Experts of a small language model.
Training: a variant of Adam for the experts, 337M tokens, 5146 steps.
Below are experts of layer 4 (counted from 0) of a mixture-of-experts language model. Rows are named router (the router's row for the expert), gate (a neuron's input weights, with its number), up (a neuron's input weights, with its number) and show model dimensions 0-159. Each number is 128 + 32 x the weight over its row's rms, rounded and kept within 0 to 255.
Before each expert's rows: "mostly gets" lists some tokens that are sent to it at least half of the time. This comes from a sample of Wikipedia text that the model never trained on.

# expert 3
mostly gets: " in", " of", " on", " at", "al", "ar"
router [131 109 155  97 136 128 144  93 120 117 110  82  87  96 114 105 127 132 213  94 168  85  93 197 137 143  96 161 164 120  79 112 150 140 150 135  91 136 128  80 118 127 109 108 162 105 160 128 109 122 111 158 139  61  80 144 135 127  33  82 131 159 143 110 194 150 166 107 169 171 193 100 125 123  53 135 194 133 158  27 121 122 120 171  83 183 153 147  64 125 132 116  80 133 119 101  91  98 121 180 121  94 137  94 131 121 126 117 127 148 144 152 105 151 126  87 135 116 109  86 105 154 157  95 167  65 162  86  94  93 102 137 154  86 112 110 118  90  91 156 112  83 117 139 135  84 112  86 134 160 141  96  86  97 127 141 123 117 158 118]
gate0 [132 120  88  98  86 153 113 112 177 119 153  50 123 144 134 127 153 143 158 120  95 173 134 145 100 171 184 112 156 174 102 121 126  96 180 134 136 102 188 111 102 106 172  78 145 184  97 134 139 114 102 171 139 155 134 228 139 131 135  71 153 121 152 133 110  93 139 107 162  85  88 149 148 190 188 110 178 130 133 113 108 112 129 102 202 200  90 131 125 150 106 103  75 111 144  99 126 119 115 180 114 101 182 181 130 126  86 111 135  99 128 112 121  88 101 116 126 119 127 127  22 112 205 131 131 125 136  70 161 179  92 127  92 129  91  69 123 162 130 134 108 147 134 147 170 121 148 150 157 140 169  92 157 149  96 153 114 133 144 132]
up0 [ 84  42 136 173 187 109 138 129 152 110 135 107 113 128 138  85  81 157 201 112 135 126 155  93 140 145 108 183  82 144  97 119 159 150  81 149 101 119  82 138 102 130 162 131 132  94 137 103 137 117 165 108 150 107  98 137 155 122 140 134 114 112 107 181 155  99 127  87 102 162 115 111 196 107  92 118 137  94 157 140 153 121 136 115 105 126 168 122 178  72 153 108 177 167 139 173 171 164 130 137 151 189 166  78  73 131 188  77 160 106  99 129 156 166  95 170 162 153 134 151 138 190 126 150 154 184 131 189 132  79 174 135 110 128 136 160 180 149 146 172 100 150 113 138 155 111 106  75 118 139 114  73 178 169 182  94 105 141 133 203]

# expert 18
mostly gets: " He", " F", " New", " W", " She", " out"
router [ 99  92  64 106 156 110 114 110 121 129 143 130 102 160  87 120  74 109 170 120 119  58 119 184 103 105  89 138 136 136 131 166 133 126 171 118 101  84 198 102 117 107  88 148 140 108 156 153  64  63 140 144 149  78 135  65 171 133  58 102 183 146 143  97 138 112 139  86  64 105 172 129  92 147  87 116 119 165 201  49  91 105  95 107  77 183  80 138 140 118 163 101 135 116 128 147 106 168 107 179 134 129  93 129 114 109 104 170  91 169 127 154 123 132 122  49 144 121 138 142 155 137 126  99 178 106 159 113 128 140 156 159 161 106 122 164 104 121 166 176 128  72 142 182 120 128 160 140 112 119 156 104 124  98 146 163 135  75 153  84]
gate0 [142 159 110 125 121 155 120  92 154 145 151 184  92 164 144 129 101 100  92 100 142 109 148 108  90 153  75 159 141 125 110 184 157 112 124 104  53 143 172 179  74  58  50 121  83  82 129  79 113 140  62 174 146 108 142 101 112  80 113 156 107 141 155 103 148 176 101 160 154 129 151 115 123 106 120 122 138 112  80 125  81 140 176 117  79 183 135 122  89 113  83 113  96 127 131 165 161 107  87  73 105 142 206 137  89 109 127 146 112 151 134  93 120 139 105 127 174 101  40 127  90 137 158  67  95 142 197  87 138 105 106 130 124 131 140 148 140 116 119 133 178 143 145  96  97 126 168 189 130  98 140 133 211 146 147 133  96 135 164 118]
up0 [129 141 127 156 110 129  59  74  89  57 160 173 140 159 128 154 157 143 163  79 135  72 122 126  88 106  93 149 148 102 138 145 116 137 116  83 113 107 122 128 112  86 109 134 146 112 114  91 140 111  62 147  96 128 160 136  97 111 134 101  95  89 162  79 166 206 118 194 160 195  95 138 154  93 125 133 114 125 104 131 100 158 186 145 118 107 152 156 153 131 150 139 150  85 116 148 146  85 115 126  85 129 168 198 103 129  61 105 143 188 151 123 104 155 160 115 144 110 147  94  81 104 182  86 141 158 186 134 161 106 113  64  95 155 134 137 138 103 175 117 174 130 150  73 138 110 158 169 127 169 158  98 170 112 155 173  99  43 100 161]

# expert 0
mostly gets: " was", " is", " his", " are", " which", " were"
router [104 149 111 113 106 118 140 184 200 150 144 143 110 144 175 103  86 103 178 118 131 154 171 105 101 126  48 159 104 110 143 144 108 108 183 150 104 105 221  79 121 165 157 131 105 149 112  92 138  93  93 140 180 146 123 154 150  82 148 128 143 171 114 192 108 139 163 123 142  75 139 107 165 118 144 110 123 100 162 152 113 112 136  78 125 154 197 132 154 171 117 117  24 152  93 123 101 156 170 102  96 106 165 120 160 119  92 135  96 126 115  87 145  95  68 132 197 110 143 155 125 170 195 109 175  72 118 157 118 101 113 117  96 123  78 168 147 168 129 141  94  91 162 160 165  76 110 137 119 104 155  97 145 114 167 168 112 106 136 141]
gate0 [ 88 107  64 159 115 120  22 158 130 101  72  93 131 144 110 109  81  88 210 146 117 143 166 108 138 163 118 126 131  72 188 153 130 119 136  84 114  98 191  77 179 108 175 145 135 124 204 121 116 128 122 141  80 131 160 149 125 104 118 172 130 138  95 123 120  90 111 127 105 111 131 156 164 170 147  71  92  45 117 187 112  93  91 132 142 132 137 109 117 130 140 155 116 118 140 132  79 180 184  87 100 112 115 126 111 111 121 175 198 188 111 117 144 169 127 170 133 105 133  59 126 113 112 127 111 130 161 126  87 164 163 133 119 120 132 165 136 123 173 147 144 132 158 174 104 160 125  96  99 104 133 108 146  96 134 187 128 196 100 148]
up0 [ 60 152 100 129 132 125 128 189 143 129  82 109 123 187 170 104 106 121 121  57 122 154 120 136  95 150 152 192 150 142 132 163  85 162 136  95 165 200 132 133 180 123 162 137 102 122 195 203 121 135 140 107 157 119 111 142 121 114 113 152  95 123  91 156 174 152 120 141 143 151 125 160  91  64 142  95 120 157 103  98 127 109 183 130 136 127 125 143 152 143 167 162  66 136  49 152  94 150 161  92 178 110 119 161 138 177 110 112 145 114 121  94 143 104  60 120 174 107 134 111 143 165 160 163 123 103  31 144 113 149 122  76 103 151 125  87 129 159 168 111 170 130 102  82 130  66  53 142 121  94 139 174 161 113 155 157  87 145 119 137]

# expert 24
mostly gets: "\n", ")", " |", "),", "===", ";"
router [ 87 105 158 161 136 109 117  75 137 175  90 130 149 140  78 149 138 146 142 186 145 138 164 119 107  39 112 113 122 124 150  96 208  90 154 155 109  91 114 117  85 143 105  96 120 102 111  68  92 150 102  95 109 167 123 109 180 123 117 143 229 160 108 133 104 142 111  71 102 124 100 105 190 143  93 107 133 124 131 143 138 170  73  97 171 129 131  78 144 112 162 114  61 129 132 120 144  72 173 126 122  84 173  55 101 120  79 162 112 126 108 139 120 127 152 153 107  96 114 176 142 101 115 138 113  97 180 139  91 129 151 132  88 151 146 156 175 152 102 126  70 128 204 184 116 128 172 118 116 132 183  97 158 163 157  84 144 152 132 109]
gate5 [128  91 116 160 100 167 114 128  61 100 119 147 162  89  87 180 107 119 165 115 110 113 124  84 145 172 154 154 175  27 108 150 123 151 135  98 139 169 127 107 169  64  96 153 162 100 110 114 129 116 100 144  75 128  99 135 160  49 165 168 145 157 122 110 133 146 134 165 108 128 143 129 177 120  72 117  85  78  83  85 123 139 167 122 141  74  99 105 143  78  94 146 156 181 115 123  94 147 118 143 130 113 105  68 157 175 122 197 120 136 160 137 190 168 169 129 130 150 127  81 185 114 121 145 141 132 204 120  80  97 116 158 171 132 150 129 133 172  90 165 113 120 177 152  95 155 144 154 174 113 146 125  93 167 158 185  89 120 104 131]
up5 [134 117 155 126 171 148  87 142 141  90 119 158 149 119  20 144  58 128 122 144  82 158  43 126 108 127 139 134  72 172 139 139  78 126 112 173 136 166 164 146 145 161  90 131 123 149  98 148  92 130  89 150 123 155 146 100 105 117 150 157 199 110 171 119 129 171 163 144 134 166 128 117 146 137  27 128 108 119 181 115 140 127 129  83 108 113  98  80 135  83 137 133 135 101 154 118 116  69  88 136 107  99 179 109 148 137  99 176 170 164 172  99 207 123 147  93 156 104 164 158 123 133 105 142  69 133 157  84 162 153  76 100 119 150  98 137 165 127 100 156 115 169 100 143  80 169 134 148  87 159 135 122  84 136  71 147 131  88 143  84]

# expert 14
mostly gets: " P", " D", " N", " c", " s", " M"
router [ 94 143  97 136 167 118 182 127 131 104 129 120 117 147 106 143 142  81 145 180 142 132 147 125 144  95 117  99 131  82 137  54 120 151 170 172 123 128 120 149 185 109  70  96 119  98 121  87  86  79 161 227 169 114 144 191 162 113  66 161 160 138 107 156 155 103  70 134  81 138 147 160 184 185 113 182 156 109 143  94 143 102 115 116 136 177 173  74 111 151  98 126 114 204 119 172  88 153 161 155 138 137  81 156  86  59 128 177  99 137 183 116 118 120 138 122 133 108 105 116 163 118 127 170 108  86 103  63 129 116 165 113 132 146 157 124 151 153 115 121  87  79 113 173 103  70 115 105  76 121 125  90 169 124 159 106 127 112 114 128]
gate0 [131 139 185 111  74 172 103 137 166 117  91 111 126 125 116 164  87 150  59 157 164 112 122  83 177 144 134 142 150 119 162 105 120 130 139 173 123 196  78 166 157 166 206 129 132 125 111  84 125  95  91  74  50 193 105 200 139  36 171 136  98 108 104 134 182 149 131 141 165 109 123 118 162 162 137 162 122  60 142 168 143 164 114  77 130 139 110  92 133  72 124 116  91 112 143 146 156  88 180 118 138 113 129 188 124 146  97 122 158  49  93 121 128 142 128 130  78 159 126 141 118  92  98 176  82 159  93 115 106 137 109 139 139 168 100 131 120 146 152  91 105  98 121 114 173 122 152  97  92 150 142 128 103 174 136 102 176 147 121 139]
up0 [179 139  82 140 134 137 142 124 112 135 144 109 103  96  79 112 125 114 104 132 163  84 137 152 132 115 125  78 108  83 129 142 152 146 141  55 126 174 130 117 172 122  93 124 125  80 142 186 138 186 120 171 123  88 200  24 173 153  68  69 151 109 176 120  96 138 103 137  73 112 115 111 109 177  95 147  92 182 116  98  95  74  89  88  97  96 133 101 167 151 129  91 115 132 131 134 153  98  58 136 149 138  99  86 119 134 126 121 113 171 161 179 118 162 135 101 113 112 120 159 124 157 138 101 171  89 152 152  93 125 156  73 143  94  94 184 144 124 195  91 111 148 141 174 105 172 172  71 106 157 123 189 137 126 137 163 105 129 121  93]

# expert 31
mostly gets: " P", " M", " D", " m", " B", " G"
router [114 175 111 146 188 108 166  94 130 143 104  33  66  79 128 107 137 102 116 161 214 132 168 184 121 103 133  99 136 106 130 153 121 136 144 158 129 144 148  80 159 114 116 129 129 113  94  90  76  82 207 168 140 142 126 167 181 143  79 110 125 148 161 123 171  84 132 122 117 110 160 161 130 168 135 152 160 163 134 116  81  99 114 100 179 137 133  85  80 109 133 100 111 147  93  83 113 130 162 142 171 137  76 129  71  95 106 174 124 127 174 172 113 164 106 168 135 107 164 140 113 158  99 157 166  86 157 122 126  98 180 144 192 133 104 113 103 137 147 172 105 112 151 123 118  43  90 111 164  97  88 103 163 124 108  89 174 114 159 161]
gate0 [125 160 111  85 156 131 133 156 191 156  78 106 112 101 127 104  95 145 123 195 132 144 106 128 137 138  82 118 133  94  89 164 179 144 126 138  90 156  95 166 174  91 148 120 140 106 159  93 140 149 110 107 131  99  99  56 179 135  84  96 121 145 137 141 163  62 175 147 183 156 145 130 100 114 185 162 107 144 153  25 129 142 121  76 148 165 102 138  97  97 201  74 106 155 133 174 117 106 123 148 189 112  82 180 163 129  78 127  95 120 110 165  90 134 174 115 123 112 173 106  94 164  80 132 101 180 147 178 201 145 166 156 119 141 117  77 138  81 113 156 184 106 150 130 147 105 131 107 137 106  93 125 102 120 100 121  83 106 133 121]
up0 [111  91 155 166  99 107 150  93 140 123 188 137  97 124  99  76 176 119 103  71 158 119 121 195  97 138 134 134 147 153 136 156 121 151 115  82 148 120 137 121 105 114 136 103 163 152 145 171  94 135 143 132 119 174 133 105  37 116 116 145 111 144 125 166 129  93 127 129 106  83 104 103 136 111  97 135 127 103 127 187 120 130 196 136 116 129  92 173 178 154 107 144 111 130 153 113 110 190 118 155 141 174 122  78 136 100 162 203  63 128 134 148 168 101  72 106 107 132 111 184 141 156 108 162 162  81 166 163 102 152 106 116 160 148  90 182  62 114 132 174  79 195 119 133 123 140 161  83  94 175  96  79 163 142 152 157 195  80 186 163]

# expert 30
mostly gets: " on", " from", " 12", " 10", " 11", " 9"
router [122 181  70 107 134 151 158 157 146 163  94  61 121 124 161  73 124 126 122 142 211 109 149 177  83 147 149 164 121 131 158 120 169  83 159 137 137 147 158 107 102 132 126 123 134 116 147  79 136 107  89 168 181 176  76 125 120 127  94 144  84 194 144 106 139 168 168 107 109  99 184  84 146 125 114 123 104  74 106 107  77 108 138 138  84 140 121 112 135 106 146 151  94 111  94 142 168 155 136 188 128 140 136  99 155 109  97 182  88 133 129  88 188 141 132 149 173  85 114 146  97 125 132 111 164  89 131 158   4 115 115 140 156 103  85  85 141 144  80 174 136 133 163 179  93 142 138 103  86  64 170 120 145  90 130 171 154 125 139 114]
gate5 [ 90  86 119 109 127 124 119 144 145 229  52 134 158 125  86 115 142  79 118 117  89  81 132 162 121  99 116 146 166 172 153 126 219  87 157 186 135 109 118  77 152 147 161 135 151  56 114  87 121 103 127 133  94 139 117 151 119 126 118 113 151 129 167  94 196  88 161 144 110  87 152 148 112 124 119  93 137 111  94  80  91 121  92 192 151  99 166  97 123 114 102 140 126 169 103  97 172 109  93 145 127 103 159  99 122 123 160 137 133 202  68 140 175 147  51 143 115 103  87 143 156 128 124 102 163 130 115  79 108 145 131 202 131 149 107  85 124 156 113 125 134 121 133  95  80 145  86 141  50 146 129 146 128 105 146 169 170  76 152 110]
up5 [187 122 159 116 108 140 118 170 151 189  81 114 138  89  94  35 110 115  82 100 162 119  95 154 151 163  99 142 134 214 108 157 153 118 140 139 150 148 107 144 162 143 183 139 183  73 122 107 173 136 101 124 116 132 176 115  61 112 122 118 115 104 154  98 198 125 203 159  77  76 140 155  91  77 105 110  98 135  85  95 127 106 134 136  86 139 113 105 194 125 116 129 152 114 132 133 158 130 132  87 127  76 129 105 168 111 134 203 181 189 139 106 112 160 130 147 111 139 100  99 171 125 154 140 117 154 154 115  78 134 123 164 119 102 145 132 116 188  97  94 102 133  93  70  90 173  94 106  86 144 127 192 142  86 119 149 101 106 142 131]

# expert 10
mostly gets: " P", " M", " D", " T", " B", " C"
router [119 144 113 138 145 110 144  97  92 104 157 112  32 129 103 175 145  87 154 173 148 109 134 168 137 107 145  80  68  96 151 150 156 169 173 142 123 134 140  73  85  87 109 117  98  90 160  97  57  78 168 149 152  60 160 124 178  94 130 155 175 178 125 134 127  92 156 102 104 129 140 150 230 177 137 124 168 102 148 126 103 102  70 138 140 101 102 128  82 120 156 118 141 111 103 149 142 119 121 138 138 173 124 124 128 113 156 174  85 128 145 112 142 116 143 126 104 113 166 198 137 166 120 160 107  88 151  92 131 107 207 159 200 120 103 108 143 137 175 188 107  97 105 172  94 114  99  88 139 139 109 102 177 147 115 121 138  78 166 110]
gate0 [ 38 120 110 132 110  97 133 177 108 135  74 185 155 107  75 167  94 119  90  97 133 121 171  59 122 109 178  65 150  61 103 146 208 151 158 112 100 129 106  44 118 134  97 158 124 116 120 150 119 175 115 152 143 104  66 112 171 123 137 145 151  90 144 125 103 151 121 167 159 107 105 127  80 110 108 149 144 115 110 119 193 152 138 140 126  68  62 156 133  87 152 137 159  95 143 129 153 105  80 155 125 121 170 151  77 128  87 124  93 146 112 130 110 115 173 149 161 152 108 182 141  98  99 130 182 158 113 147 144  93 120  96 134  71 114 145 159 141 163 107  99 126 147 173 199 147 114 158 157  66  92 137 135 118 165 155  90 155 150 103]
up0 [187 104 148 102 113 143  85 131 115 130 126 126 116 177 158 110 143 111 155  87 118 114  68  86 128 144 120 122 133 142 192 134 103  51 105  97  88  93  78 206  87 104 142  90 144 138 169 155 193 108 112 125 113 118 142 102  64 135 120 152  99 128 133 130 128 126 165 103 144 125 144  93 139 123  51 120 135 103 140 166 107 139 114 129  65 148 177 109 115 154 179  84  86  83 104 133 149 141 121 123 173  60 135 124 153 103 162  97 158 153  47  95 139 170 143 145 126 103 117 112 107 122 204 100 121 118 116 166  78 128 119 210  97 112 122 150 105 130 148 189 163 115 164 135 116 162 165 104  78 140 207  85 111 117 113 178 180 157 111 113]

# expert 11
mostly gets: "\n", "|", "-", " (", ";", " \""
router [132 136 120 171 107 141 102 134  50 139  97 127 108 172 120 134 162 186 124 169 159  99 142  63  38  88 105 176  76 136 164 101 136 108 170 124 128 100  94 132 105 184  84 106  90 138 204 126  86 118 114 109 148  99  86 136 154  91 100 154 134 152 113  90 144 114 101 114 102 111 110 116 150 199 129 120 196 115 148 143 122 107  56 117 162 185  94 126 119  88 140 108  50 130 142 171 161  99 144 164 153 142 199  51 109 156 116 123 155 118 128 132 147  50 143 164 167 104 104 146 119 108  88 131 143 116 160 144 149 134 132 177 143 121 120 153 152 163 134 143  94 100 157 206 100 148 107 104 130 121 150  91 152 164 112 126 130 183 147 134]
gate5 [217 103  92 128 131 120  88 167 178 116 164 135  97 109 189 132 169 135 125 119 109 163 167  68 118 157  91 137 130 142 150 183  78 109 137 159 135 110 137 109 101 136 139 106 170 130 127 130 130 105 126 165 169  80  99 153  66 104 126 132  94  87 158 188 171 122 116 144 101 106  81 116 131 125 154 151 195  61 166 148 120  63 119 110 133 143 111 143 160 167 113 103 106 173 154 175  70 140  67 154 120  86 133 153 145 117 157 189 141 123 115 126 127 144 154 217 137 146 120 119 154 130 111 146 123 132 132 189 151  90 129  80 141 112  97 152 121  64 167 199  88 111 146 103 123 125 148 148 184 158  86 129 174 118  63 153 137 174 167 147]
up5 [112 116 123 127 136 130 106  98 128 109 138 130 108  49 129 112 148 123  87 151 118 112  80 122  80 165 123 106 110 174 190 183 119  99 158 139 105 174 138 142 122  47  90 168  92 153 136 152 132 118 167 104 134 112  49 106  84 155 151 168 150 145 168 142 195 150 147 137 124 162 146 154 102 137 128 202 187 122 133  77  99  81 178 100 111 107 136  98 127 136 154  86 134 172 128 127  35 137 128 125 136 147 111 117 115 175 123 146 182 125 103 124 115 134 127 137 105  98  99 196 144 121  33 166  90 139 124 167  97  91 159 162 129  90 136 147  89 130 124 161 104 159 138 156 140 102 129 136 146 139  65 126 112 104 123 161 132  90 238 149]

# expert 27
mostly gets: " M", " m", " B", " T", " H", " ("
router [ 99 150 119 103 147 134 114 122 152 124 108  60  81 169 124  94 146  68 106 151 169 150 123 116 110 131 152 125 139 114 150  84 114 134 130 101 132 159 132 140 146  86  61 107 160  91 142  80  52  51 193 170 213 103 102 137 111  92 100 143 141 142 137  91 168  89 143 134  92 113 144 169 168 181 149 200 190 164 147 127 129 103  96  96 113 158 145 108 106 107 190 117 108 126 133 170 131 140 135 101 154 141 101 136  96 115 115 159 127 134 151 142 153  82 137 163 172 102 134 141 147 127 106 122 134 133 160  97 140 175 176 154 120 149  66 125 119 166 171 134 160 115 144 189  73  72  93 116 115 124 121  59 221 181 157 106 152 117 159 144]
gate0 [122 156  96 112 128 180 135 122  95 127 133 150 106 151 168 161 106 172  76  73 112 140 103  90 118 161 116 142 107 160 156 141 104 156 146 102 105 131 181 140 142  81 105 127 194 167 188 173 161 117 151 142 151 100  89  70 148 104 181 121 168  97 115 149 133 161 146 146 144 154  94 129  95 139 144 127 147 142 163 105 152 123 153 101 130  82 131 115 115 178  85 159 192 173 117 141 112 166 122 112  46  86 131 152 146 139 149 139 114  99 155 153  84 121  98 119 231 113 106 170 146 115 176 128 173 115  72 152 128 110  79 146 108 144 111 148 145  87 167 104 168 107 158 120 163 152  97 131  85 119 131 146 111 111  89 192 113 200 213 201]
up0 [112 137 105 129  89 127 136 197 111 147 116 165 121 149 137  94 166  98 118 140 176 116 114  71 150 108  91 173 107 173 149 161 138 123 171 142 167 126 117 180 183  70 139 142  84 133 112 136 144 125 134 128  87 123 135  98 119  89 119  63  42 103 114 198 100 136 165 121 170 143 138 122 168 132  78  52 143 167  92 155  98 116 101  82 131 154  72 169 131 170 157 161 147  46 175 107  77 157 169 104  95 140 157 110 134 140 100 122 167 166  65 131  97 129 177 113 126 127 117 110  86 136 163 125 125 137 131 107  35 121 106  86 141 125 106 172 135 106 120 172 167 139  90 195  88  88 112 143 132 114 125 154 123 140 111 110 177  87 130 149]

# expert 16
mostly gets: " a", " The", "|", " an", " A", " D"
router [129 170 119 136 140 113 120 158 130 146  99 165 102 151 101 124 136  85 138 150 150  94 171 150 110 147  88  98 116 108 143 133 156  88 157 203  96 142 130 128  90 166 107  56 130 121 151 103  95  95 106 118 152 117 115 157 119 144 133 183 116 162 125 116 126 144 171 133  87 117 140 132 180 124 141 176 119 133 167 154 105 120 140 101 134 142 103  54  71 102 184  65  99 117 140 195 153 145 223 131 143 141 116  53  92 129  69 110  87 121 124 101 112 154 108 174 161  48 111 132 145 198 113  85 138 152 141 102  97  95 165 124 142 111 163 131  97 206 102 151 121 109 119 143  76 122 132 133  86 100 135  91 214 196 141 121 164 146 164 149]
gate5 [111  81  74 140 203 104 166 139  74 119  59 158 142 116 114 136 109  79 100 110 177 114 129 149 113 168 157 106 195 140  90 172  94 104 163 157 100 132  88 113 150 110 130 100 157 104 175 147 129 156 119 112 122 118 100 172 137 132 103 154 137 164 110 117 143 155 111 189 168 153 149 100  66 109 137 122 128 162 192 117 133  61 129 113 112 122 153 118 116 163 143 129 144 104 112 172  78 123 108 122 188 111 117 198 111 110 122  89 144 201  96  83 138 122 177 161 121  79 110 109 165 200 102  67 114 131 109 104 117 163 113 175 175 169 126 122 104 134 127  90 195 100 159 114 179 153  90 188 113 150 117 166 128 140 205 151 108 119 132 135]
up5 [116 148 103  89  65 131 139 151 211 128 145  70  94 127 168  85 165 159 156 130 113  82 134 131 150 125 131 162  88 125 116 142 149 125  90  92 128 151 168 137 113 108 126 220 115 176  98 102 116 134 160 171 116  88 136 103 111 122 120 141  83  82 163  83 108  75 176  71 101 150 149 139 110 148 105 128 159  49 134 111 165 119 119 110 128 175 103 136 143 125 153 109 120 133 135  99 155 148 119 159 155 140 109 124 165 103 148 182 158 113 129 170 161 130  86 109 145 186 119 140  98  47  86 157 191 108 129 147 104 114 131  86 134  72  75  91 151 109 135 212 114 124 145 160 110 107 157 132 130 154  82  82 153 106  16 134 133 151 146 120]

# expert 6
mostly gets: "2", " 1", "\"", "8", " 0", " 4"
router [156 120  63 137  93  92 128 119 153 144 136  68 125 144 152 105  96 101 157 150 116 145 166 115  89  66 138 132 113  93 157 168 199  89 188 113 100 105 132 123  88 123 114 145 112  91 108  78 136 125 119 191 157 165  67 109 153 110 133 144 144 174 187  76 129 141 100 115 112  90 144 104 147 114 126 104 129 102 145 124  95 111 102  94  69 142 101 124 145 180  94  89 152  58  98 118 114 114  66 136 143 148  94 138 117  86  88 108 113 115  66  68 132  91 160  65 135  92 115 182 103 129 124  66 128  85 125 166 130 195 132 134 183 117 126 135 112 106 125 196 182  86 159 196 133 164 102  98 122  98 116 126 112 117 101 202 162 119 114 139]
gate0 [163  69 144  86 128  79  79 150 138 126 143 127 152 151 125 171 148  86 145 120 128 113 175 119 141 147 142 145 102  86 106 110 132 127 119 109  95 144 114 144 149 206 134 146 132 106 123 145 112 103 119 113  83 105 126  85  76  93 106 108  86 114  83 132 131 152 129 144 161 140  97 151 138 113  50 152  81 121 116 184 126 143 149 127 114 123 183  82 165  72 150  81  54 114 148 156 147 140 123 104 193 127 223  87 109 100 114 140 101 133  94 169 135 182 131 197 113 114 135 132 130  89 157  96 118 168 121 122 169 115  68 214  90 118  91 148 133 166  87 147 120  82 194 112 144 159  94 141 131 152 197 102 145 201 133 112 125 162 149  88]
up0 [123 176 105 169 132 145 204 129 111 128 109 118 109 188 163 104 134 180 101 120 131 147 137 154 118 131 103 153 166 137 122 117 120 126 171  87 135 187 137 130  93  74 100 100 130  95 114 115  99  61 113 172 189  74 142 128 135 168 123 154 142 125 162 198 108 137 145 124 125 131 127 110 153 120 179 124 165 139 134  78 152 136 130 140 135 142 112 157  91 177 119 134 179 174  72 116 145 111 133 134  71  96  72 149 115 161 131 182 110  91 137  81 117  72 114 116 127  89 126 117 103 168 151 186 165  75  66 185 139 103 148  77 164 160 133 136 160 123 172 129 104 149  91 151 146 110 119  53 127  88  83 138 150  38  89 124 171  49 133 128]

# expert 23
mostly gets: " New", " Al", " O", " May", " June", " October"
router [ 49 112  60 117 166  93 128 170 132 102 124 108  83 154  82 152  71 114 106 103 189 141 114 164 113  56 122  93 142 113 135 116 138 158 127 153 101 103 169 126 121  99 126 158 109  85  95 116  54  85 180 167 193 149 164 106 154 139  51 119 174 116 173  73 112  79 117 112 133 113 130 145 101 158 143 144 153 149 187 131  94 130 173  75 107 138 142 101  90 133 196  92 129  82  58 108  96 115 124 140 129 117 102 123 127  57 103 179 116 156 126 129 175 172 123  87 174 119 141 136 135 128  99 149 156 152 138  82 100 166 153 158 185 115 106  98  89 118 107 165 145 120 140 181  93 119 154 158  76 131 111 138 146 146 171  99 135 143 141 115]
gate0 [ 65 159 131 107 152 105 152 168 106 137 131 119 148 131 134 156 189 143 188 131 146 133 129 130 141 165 159 119 142 106 145 123 153 139 133 191 101 150 106 112 134 186 112 118 140 178 148 150  43  75 108 143 160  80  91  88  98 127 122 146 136 135 145 153 152  12 102 136 186 147 126 134 153 221  37 131 127  86 116 115 121 104 160 131 163  92 146  93 132 136 128 119 135 186 172 170 140 106 144 173 114 123 173 116 110 114 131 190 132 167 149  82 142 160  95 135 109 148 123 175 144 115 165 105 139 133 144 101  63  84 149 119 121 139 115 131  90  90 116 148 101 111 119 177 104 168 126 126  99 130 125  23 152 166 178 136 175 123 128 120]
up0 [123 142 182 126 149 104 131 151 164 127 151 153 157 140  74 190 186 145 170 170 137 151  99 147 126 144 191 101  84 156 134  84 172  92 138 150 165 157  89 103 106 173 128 129 128 121 105 197 112  88 128  91 130 120 138 115  62 164 104 124 138 128 124 123 124 107 130 147 154 130 114 131 126 179  96 180  96 106 154 163 134 141 210 101 133  95 142 128  98 106 164 152 182 134 137 125  96 130 159 114 147  85 186 131 134  93  60 139 177 146 164  92 132 223 128 156 102  98  98 119 151 112 187 140 152 149 130 126  69 108 129 113  66 121 127 117  71  87  57 100  96 159 108 161  57 143 165 175 136 117 120  80 137 152 187 104 155 138 147 157]

# expert 26
mostly gets: "y", "a", "es", "us", "as", "on"
router [ 95 105 118  98 105  39 123 103 107 147  94 107 108 133 161 112 120 110 156 124 129  82 159  98 120 132  89 132  95 169  78 121 129 133 144 126 102  64 109  58 107 147  94 133 157 122 119 144 150 165 161 166 144 113 105 139 167 135  74 100 136 149 227 146 146 114 123  74 144 144 146  80  80 152 139  89 156 129 168 128 101 100 127 184 116 163 180 154 100 150 128  96 116 139  88 108  80 146 133 189 129 160 105 126 109 107 120 123 126 212 128 141 120 122  67 107 133  73  83 102 146 115 158  82 152  79 113  48 160 127 115 118  89  59 114 176 141 114 173 151 138  86 119 143 114 138  99 157 132 103 128 125 115 114  81 140 191 186 159  55]
gate0 [105 128 146 135 145 121  93  92 103 176 139 167 137 118  79  78 109 140 102 109 112  98  94  75  85 146  88 145 143 157 153 110 155 128  74 156  69 185 119 152 119  93 110 113 126 140  82 143 166  97 111 125 124 106 147 123  96 156  92 141 207 167 173  83 193 154 165 121  99 160 157 105  88 112 156 134 106 194 164 114 111 202 103 143  60 144 142 123  66 143 139 171 167  65 115 149 113 105 131 144 126  77  59 150 165 144  80 146 109 121 146 109  87 125  82 131 122 103 139 183 135 124 106 135 157 203 217  97 161 151 155 168 147 116 119 149 189 148 139 115 169 119 149 142 161 139 166 151 184 111  95 156 157 136 144 113 116 150 137 114]
up0 [130 162 118 193 123 151 183 130 224 109 172 159 142 124 152 144  93 111 119 119 186 150 130 128 162 105  96 183 146 125 176 124 136  86 179 138 110 130 118 168 120 167 141 134 125 151 126  92 102 182 132  85 119 169 151 138 113  54  97 177 108 127 148 175  96 159 120 120 143  65 141 134 149 164 116 172 181 117  96 139  91  92 101  54 164 155 137 130 129 142 124  82 120 124 104 135 180 147 169 121 164 142 174 112 174 106 124 103 118 166 103 115 155 102  88 152 142 144 162 140  64 169 122 131 123  42 120  57 105 112 129 189 114  94  95 134 110 133  93 140 149 105 119 117 108 176  85 139  77 150 215  98 160 148  96 121 138 135 120 171]